{
  "n_layer": 13,
  "d_model": 128,
  "n_experts": 32,
  "experts_per_token": 2,
  "d_expert": 128,
  "d_shared_expert": 0,
  "activation": "squared_relu",
  "moe_layers": [1, 2, 3, 4, 5, 6, 7, 8, 9, 10, 11, 12],
  "n_empty_slots": 16,
  "router_score": "softmax",
  "normalize_top_k": false,
  "routed_scale": 7.68,
  "balance_loss": 0.0023,
  "balance_bias": true,
  "init_std_router": 0.0106,
  "lr_router": 0.000422,
  "n_head": 4,
  "n_kv_head": 4,
  "head_dim": 32,
  "vocab_size": 2048,
  "norm": "rmsnorm",
  "norm_place": "pre",
  "norm_eps": 1e-06,
  "positions": "rope",
  "rope_base": 10000.0,
  "rope_fraction": 0.25,
  "qk_norm": true,
  "attn_scale": 0.342,
  "tie_embeddings": false,
  "parallel_block": false,
  "extras": ["capped logits"],
  "init": "normal",
  "init_std_qkv": 0.0283,
  "init_std_o": 0.0,
  "init_std_up": 0.0283,
  "init_std_down": 0.0,
  "optimizer": "soap_variant",
  "lr": 0.0044,
  "beta1": 0.95,
  "beta2": 0.95,
  "weight_decay": 0.09,
  "lr_head": 0.0111,
  "warmup_steps": 141,
  "schedule": "wsd",
  "decay_fraction": 0.531,
  "decay_shape": "sqrt",
  "final_lr_fraction": 0.0,
  "batch_tokens": [32768, 65536, 98304],
  "seq_len": 512,
  "doc_mask": false,
  "train_tokens": 307800000,
  "steps": 4873,
  "dataset": "wikipedia_en"
}
Below are experts of layer 5 (counted from 0) of a mixture-of-experts language model. Rows are named router (the router's row for the expert), down (a neuron's output weights, with its number) and show model dimensions 0-127. Each number is 500 + 40 x the weight over its row's rms, rounded and kept within 0 to 999. Numbers have three digits each.
After each expert's rows: a language model's description of what the expert responds to. This comes from a sample of Wikipedia text that the model never trained on.

# expert 29
router:475515481590490550488489482500521565501506509502551438510535531523507443496483439519515412478516513519540598534531524483560513549503514459533488477561498553507459527479518537469517483594491540537459543510522460496506539504477503512487469451442493484469482489535522533420389534489508480564450524492512555546509529555478550521429496438529533583534424477453526563597507540474496478455418
down2:578507552497449519437451493522526540472491438505433461446464557505530534537480438529529545504517478441433486453571455502470491453407570526491514511521498512519562524491501502523471580462498539499588503501573460475500507492491476481613545446555526464437443533556439457502524499468526480459539469517509519547478516453466504413441540547499459491483507451496471494515522507571495559525542
What it handles: Middle or ending pieces of verbs and words, often before ed or ing: dif-fer, indiv-id-uals, irres-ist-ible, promot-ed, Wednes-d-ay.

# expert 8
router:483551494468442476524424570525520481432605456512534469438537502535584445537502415565483493503547466539502468547428552514432478531501488508424546431509539462434546506515480467534467504555486517436479440530418508515449464501502515491561525429485480508503519523492505495531536458545465499561497500489504449562442518514498509517477478490603496457547499488505530484484554502572469484488549
down2:529470551512522496517542474458503519512483498531519486502527574506493452519499505525508468482536402399440471476463510526490518408438515498495516525578461554458504531447546435434443510464485499535463572501452616447476491518434508507517530542488526515532515530507522450533432471443481458476531443531416442498548589449488539502504505500464555472455511430473495496490489515499504485508603
What it handles: Suffix pieces al, ing, or, ate that complete a word after a short stem: doctor, palace, appearing, Category; also cent in century.

# expert 17
router:427495453493527519498450482487491498449515424471495493513520485480485573409523552576479601477536488491462471463551484549504352492529482458494476554484510537503427562450500446456482460536546488541536466516462495525468482524525512502532484477563500511412509509419554537482557524461511475526522512497515559553478532478481379515523542521578520449471471501508460495484516453500493499507446
down2:515494512461467476488516514521451476441501458477598500566593550470541525564456521484510543544505466526519502453503539510584480454558434465455485499496501485463488494587432517450524472501513540419499576462455476499543529451475530522477490589496465499547535493502486480415507463448523550506519483519537524546515462500524532530505514422523475507522531492479577453433527499540535512567621
What it handles: A single capital letter, often R, D, S, B, L, V, starting a word or name: Réunion, Repealed, Loeb, Veldheer, Napoli.

# expert 31
router:470487500503541536591477491565528458476487517528534486540532475513495428445435600493475593499542466515542521591446462479513527447486485511517513473554491505559474480537420537486473515471474514439519562565539537504487518535531449467547531545426470448480556489428539513446536518481500514553503490512544600494530490453526541471485500498509488558510510448452470479504516477600532415538500
down2:491497495522473503526496508498541438480449452527481518558551552444517451484583500547484440437442493447460429479532554500497582470520543470481354511500520556492505496445448530502438479582517614486533495475541458573531517543508505530503540509524458494526503471485486479541471486531520414482464525549519541477503525535481499497523563494476483427434516544573550516550513490488553478485482
What it handles: Word pieces containing on, c or ec in the middle of words, such as Zv-on-areva, Symph-on-ies, subj-ec-ts, susp-ec-ts, w in www.

# expert 14
router:500521476477507588563535462518494481538400557485509505425495471512433543451420417564466532533483480502465547535507534479503513505523520505485546504475506402597416498527520532544507517513387516559474427493449495528466552501448505519496527515532492512505471492446470519514468547532523510408525513476531427508504483515485423539513506488459522531504443579480526498483468439487565479510457
down2:459509466473454478525566538522503457514442504551448475402477570475509525498535513505489522540500484468484459461471517537498500504482484495522611461449503497479523499568547564570490426450561493434479547545405441547506505495553493563510450543512472498493528540488452559522494483519527498444508518575498487497482500482544477435502440508568470563461439538580488579582491476476542482535496
What it handles: Second piece of a word after a short initial like d or D: dat-ab-ase, D-ivision, D-istrict, Deput-y, screenpl-ay.

# expert 12
router:490471539476520440462496536540471508517503449482476524469516489457469540494462485554483566444491521527492539565518467513481457530410465481475520445483517465460526518495454445477527489496524460565451459453495452529428455547528448521464456530480461469526532542520503512475533542490443452453518417469532528452438442538421471472466514539486559444473448498501515545550524500498515326514437
down2:482514521477501465486528445487507462439466566548428547538486495562451536558504476475547496436549527521454442487528535463511455532542495500493466565512504564459506552547499514522525533481496499572445472505536478521541483490460453518416406492524542530512448534540545501488563492501525463481544550557530437486515654564461509528493492516473544525459523484522459572482557492590492483525480
What it handles: Word pieces right after a leading capital or h in names and words, such as H-aj-i, h-om-age, U-v-ular, istory.

# expert 24
router:442551498505480540497560534518471487499580519507572475480501513465528506461487436449483425497475486513529493489488564494585493452408501447498491477481459562536522544515507448474527500534460526492495452525511609478547524471472528569524552472454566560508620467411534502576459468470514553452427501501526499446518465531463500521510555493526512430524515520450523543497444520453495484445502
down4:505443485549456527493466480421504538496434517493518520516427546498478391433530494514452513444537493545485509409493550513475557443456409535501509527551547530478462538523521442485486479553490528522508486449526508495496494507551504513501531501463463536553487561487578468526526478467502431454499538480493560477452588525579455436492443529502583458461518516430444489448485493532502515426524
What it handles: Word-final noun pieces like -ology, -ics, -ation, -ity, -ates, plus the name in \operatorname and Latin species endings.

# expert 6
router:527517498523476539555543460476526550480489536507514490507526441578453429491492512494472489485499430446502449456450501501472550484512485471415501456535464433548540499463526530586550498485487446522532605522555542478559505486571586528531571528451539448496491498407496490561498519525505476522491473498491480531557594519500503477542536544499480569542530441520480573496475523548406486499520
down2:479516443477531471570517409532546449474519578468562510551561495453452509492515484454495509528500508471526472517495456430560543544560496490429523529403509476500497512561468493545511492469530519507460537535488488548485526487537432540520526514420440486526466528517500510585472472445482524450586529540484449406483482508507488530469521427525533488503469556478484440485473503437492609537547
What it handles: Mid-word pieces containing t, such as at, it, et, ation, ot, in Literature, alternatively, combat, prototype, feet.